python train.py --num_hidden_layers=8 --lr_router=0.000535 --head_dim=64 --rope_fraction=1.0 --decay_shape="linear" --final_lr_fraction=0.0
Below are experts of layer 5 (counted from 0) of a mixture-of-experts language model. Rows are named router (the router's row for the expert), gate (a neuron's input weights, with its number), up (a neuron's input weights, with its number) and show model dimensions 0-159. Each number is 200 + 40 x the weight over its row's rms, rounded and kept within 0 to 999.
Before each expert's rows: "gets" lists some tokens that make up at least twice as much of what it gets as of all text. This comes from a sample of Wikipedia text that the model never trained on. Tokens count by the router's weight.

# expert 7
gets: "\n", ")", "==", "\"", " ==", "==="
router,207,197,206,211,229,256,173,157,264,204,198,222,147,224,179,216,259,187,218,193,189,168,233,168,209,179,223,218,263,137,193,208,209,243,242,192,186,291,255,291,249,186,190,199,194,199,167,217,167,178,189,259,201,249,256,192,267,213,144,194,193,261,140,295,213,165,235,193,214,196,117,153,198,188,245,270,137,198,183,183,141,207,143,223,171,195,193,216,208,225,228,115,240,216,216,215,166,242,193,172,196,273,220,120,172,215,218,210,224,191,136,184,278,145,201,279,143,188,217,293,213,222,179,226,213,216,165,219,221,214,141,213,196,226,222,277,253,141,195,282,175,117,190,276,224,157,211,186,245,236,232,205,260,159,245,273,189,176,206,269
gate8,175,195,190,209,173,233,242,179,188,214,178,133,221,205,151,200,251,271,232,165,184,272,190,208,174,197,291,215,173,237,222,232,201,228,178,195,260,220,193,237,214,231,234,138,152,215,161,173,177,134,261,282,216,176,220,92,137,174,194,215,158,197,191,174,217,185,180,271,187,186,170,227,198,136,179,153,148,205,233,213,64,236,216,193,248,93,123,167,200,158,188,184,163,193,256,207,138,227,175,208,188,212,161,238,183,163,291,199,163,264,203,215,199,219,190,244,234,243,269,173,101,193,165,213,206,183,250,184,178,182,142,160,213,176,189,237,226,234,216,252,196,207,133,149,133,237,211,276,255,279,163,283,218,168,156,184,232,164,135,172
up8,191,242,219,207,253,210,276,155,230,94,182,204,226,191,233,171,217,203,161,173,189,253,231,260,197,192,186,144,162,181,165,220,223,241,202,150,172,216,148,159,214,266,215,176,200,139,188,123,179,221,246,229,195,217,254,213,170,184,152,146,257,226,144,172,208,198,217,193,192,251,233,218,159,175,169,185,135,103,182,211,230,223,183,231,198,254,156,187,192,222,220,210,177,234,183,217,249,280,244,197,189,264,170,225,243,178,175,246,250,202,220,187,251,185,231,169,173,151,281,255,225,292,217,214,211,199,179,208,193,187,181,128,182,200,173,150,218,186,207,255,135,235,254,206,216,202,227,206,153,241,219,200,131,269,194,175,217,119,191,157

# expert 4
gets: " |", ";", "|", " 0", " —", ":"
router,155,193,184,191,219,194,229,192,214,201,187,255,180,225,202,267,207,226,263,256,146,144,178,176,211,223,246,260,154,233,253,240,273,145,266,235,240,240,244,217,127,303,181,185,177,214,207,182,256,154,193,256,180,229,262,227,190,159,245,177,211,199,174,219,211,203,199,201,220,244,236,209,185,170,156,233,156,197,229,200,221,192,211,225,245,236,217,202,270,212,259,174,155,216,264,203,199,147,255,215,155,173,208,248,179,196,169,207,184,248,162,267,221,258,169,237,183,202,233,171,270,238,194,219,257,149,146,210,194,223,203,216,225,225,205,247,173,198,197,214,194,174,213,235,210,261,177,191,289,172,192,192,173,211,209,201,249,261,211,296
gate8,215,197,191,215,220,217,188,166,197,181,199,178,158,199,181,206,162,246,252,199,209,227,173,209,168,193,258,189,249,189,229,148,222,206,248,255,210,153,169,151,182,174,194,94,158,201,149,167,153,206,179,279,243,159,170,192,242,252,212,203,224,179,293,206,223,165,277,219,210,198,192,277,131,206,195,279,189,232,164,246,239,182,212,208,228,241,174,211,211,281,235,220,177,173,220,195,171,184,109,218,166,191,210,225,200,179,185,201,213,220,264,242,212,201,212,302,183,221,153,198,209,189,101,222,256,209,169,144,191,167,120,219,219,166,206,174,184,153,145,188,121,193,167,183,216,181,197,181,178,260,171,180,207,167,179,204,220,267,170,182
up8,257,242,160,213,257,209,159,246,133,176,183,260,186,174,223,231,237,176,191,238,171,240,176,143,110,180,183,197,195,210,228,242,165,276,179,149,181,207,273,259,158,242,137,195,161,180,139,143,190,172,158,209,174,222,263,215,189,200,179,162,223,168,167,200,206,187,149,160,228,236,224,208,200,269,222,141,173,265,165,202,217,240,155,226,243,176,207,203,174,172,195,202,187,176,246,165,272,235,230,198,189,223,179,180,215,225,192,233,216,223,164,176,230,218,166,211,168,264,249,266,212,221,284,240,164,188,186,193,229,215,276,263,243,183,213,140,216,205,274,191,220,229,193,172,196,188,270,186,219,219,223,259,219,243,155,249,160,163,250,115

# expert 9
gets: "\n", "-", "|", "==", "===", " ="
router,143,178,128,205,296,202,178,231,238,202,112,251,164,133,259,150,204,273,175,256,151,261,222,257,212,243,163,200,209,201,199,228,176,233,242,209,198,255,177,169,196,196,157,261,231,162,195,148,178,174,226,193,266,230,259,262,260,243,247,222,186,217,217,256,277,165,247,156,256,186,199,215,218,245,130,251,120,244,178,195,191,207,212,223,221,189,269,253,144,196,220,167,181,200,239,171,207,183,156,253,140,174,267,254,215,197,169,247,224,253,218,267,186,200,236,190,170,207,228,180,171,166,212,155,201,230,244,161,218,210,212,194,182,159,178,179,190,148,196,215,194,137,214,183,230,220,279,185,149,213,265,254,221,181,267,191,210,147,222,237
gate8,204,272,159,93,264,205,219,193,221,223,239,248,232,207,281,201,242,163,212,212,129,247,179,134,172,196,228,116,199,212,163,180,171,247,205,193,202,180,225,156,193,208,177,215,197,205,165,201,185,187,160,138,188,220,240,249,301,137,234,205,148,188,131,243,201,213,228,238,176,192,123,189,230,181,203,126,185,248,260,164,201,213,270,210,174,195,224,242,138,295,226,148,192,195,142,163,235,148,214,178,181,207,213,183,175,177,231,236,236,283,202,199,260,180,221,248,219,231,171,139,143,148,241,185,247,257,211,230,249,212,177,172,113,223,173,278,253,167,200,248,231,210,250,219,222,242,174,199,169,151,222,235,263,241,161,239,195,204,226,231
up8,215,204,259,176,188,169,219,112,209,161,176,241,187,236,195,228,279,192,270,183,130,180,188,138,165,191,286,174,231,151,197,112,207,234,241,185,226,166,148,148,255,207,154,173,237,233,167,306,203,237,166,190,180,166,180,194,167,202,235,177,275,161,207,249,164,201,281,238,110,205,199,239,189,170,173,202,182,210,219,144,185,145,228,224,192,201,280,205,167,226,213,213,238,160,190,185,200,271,170,143,212,176,122,192,235,152,241,206,175,172,190,184,144,325,201,244,229,213,278,176,103,246,192,187,215,243,164,232,212,222,221,194,219,230,207,180,304,165,185,205,227,246,180,167,160,148,227,207,228,219,168,247,240,195,227,227,149,126,224,253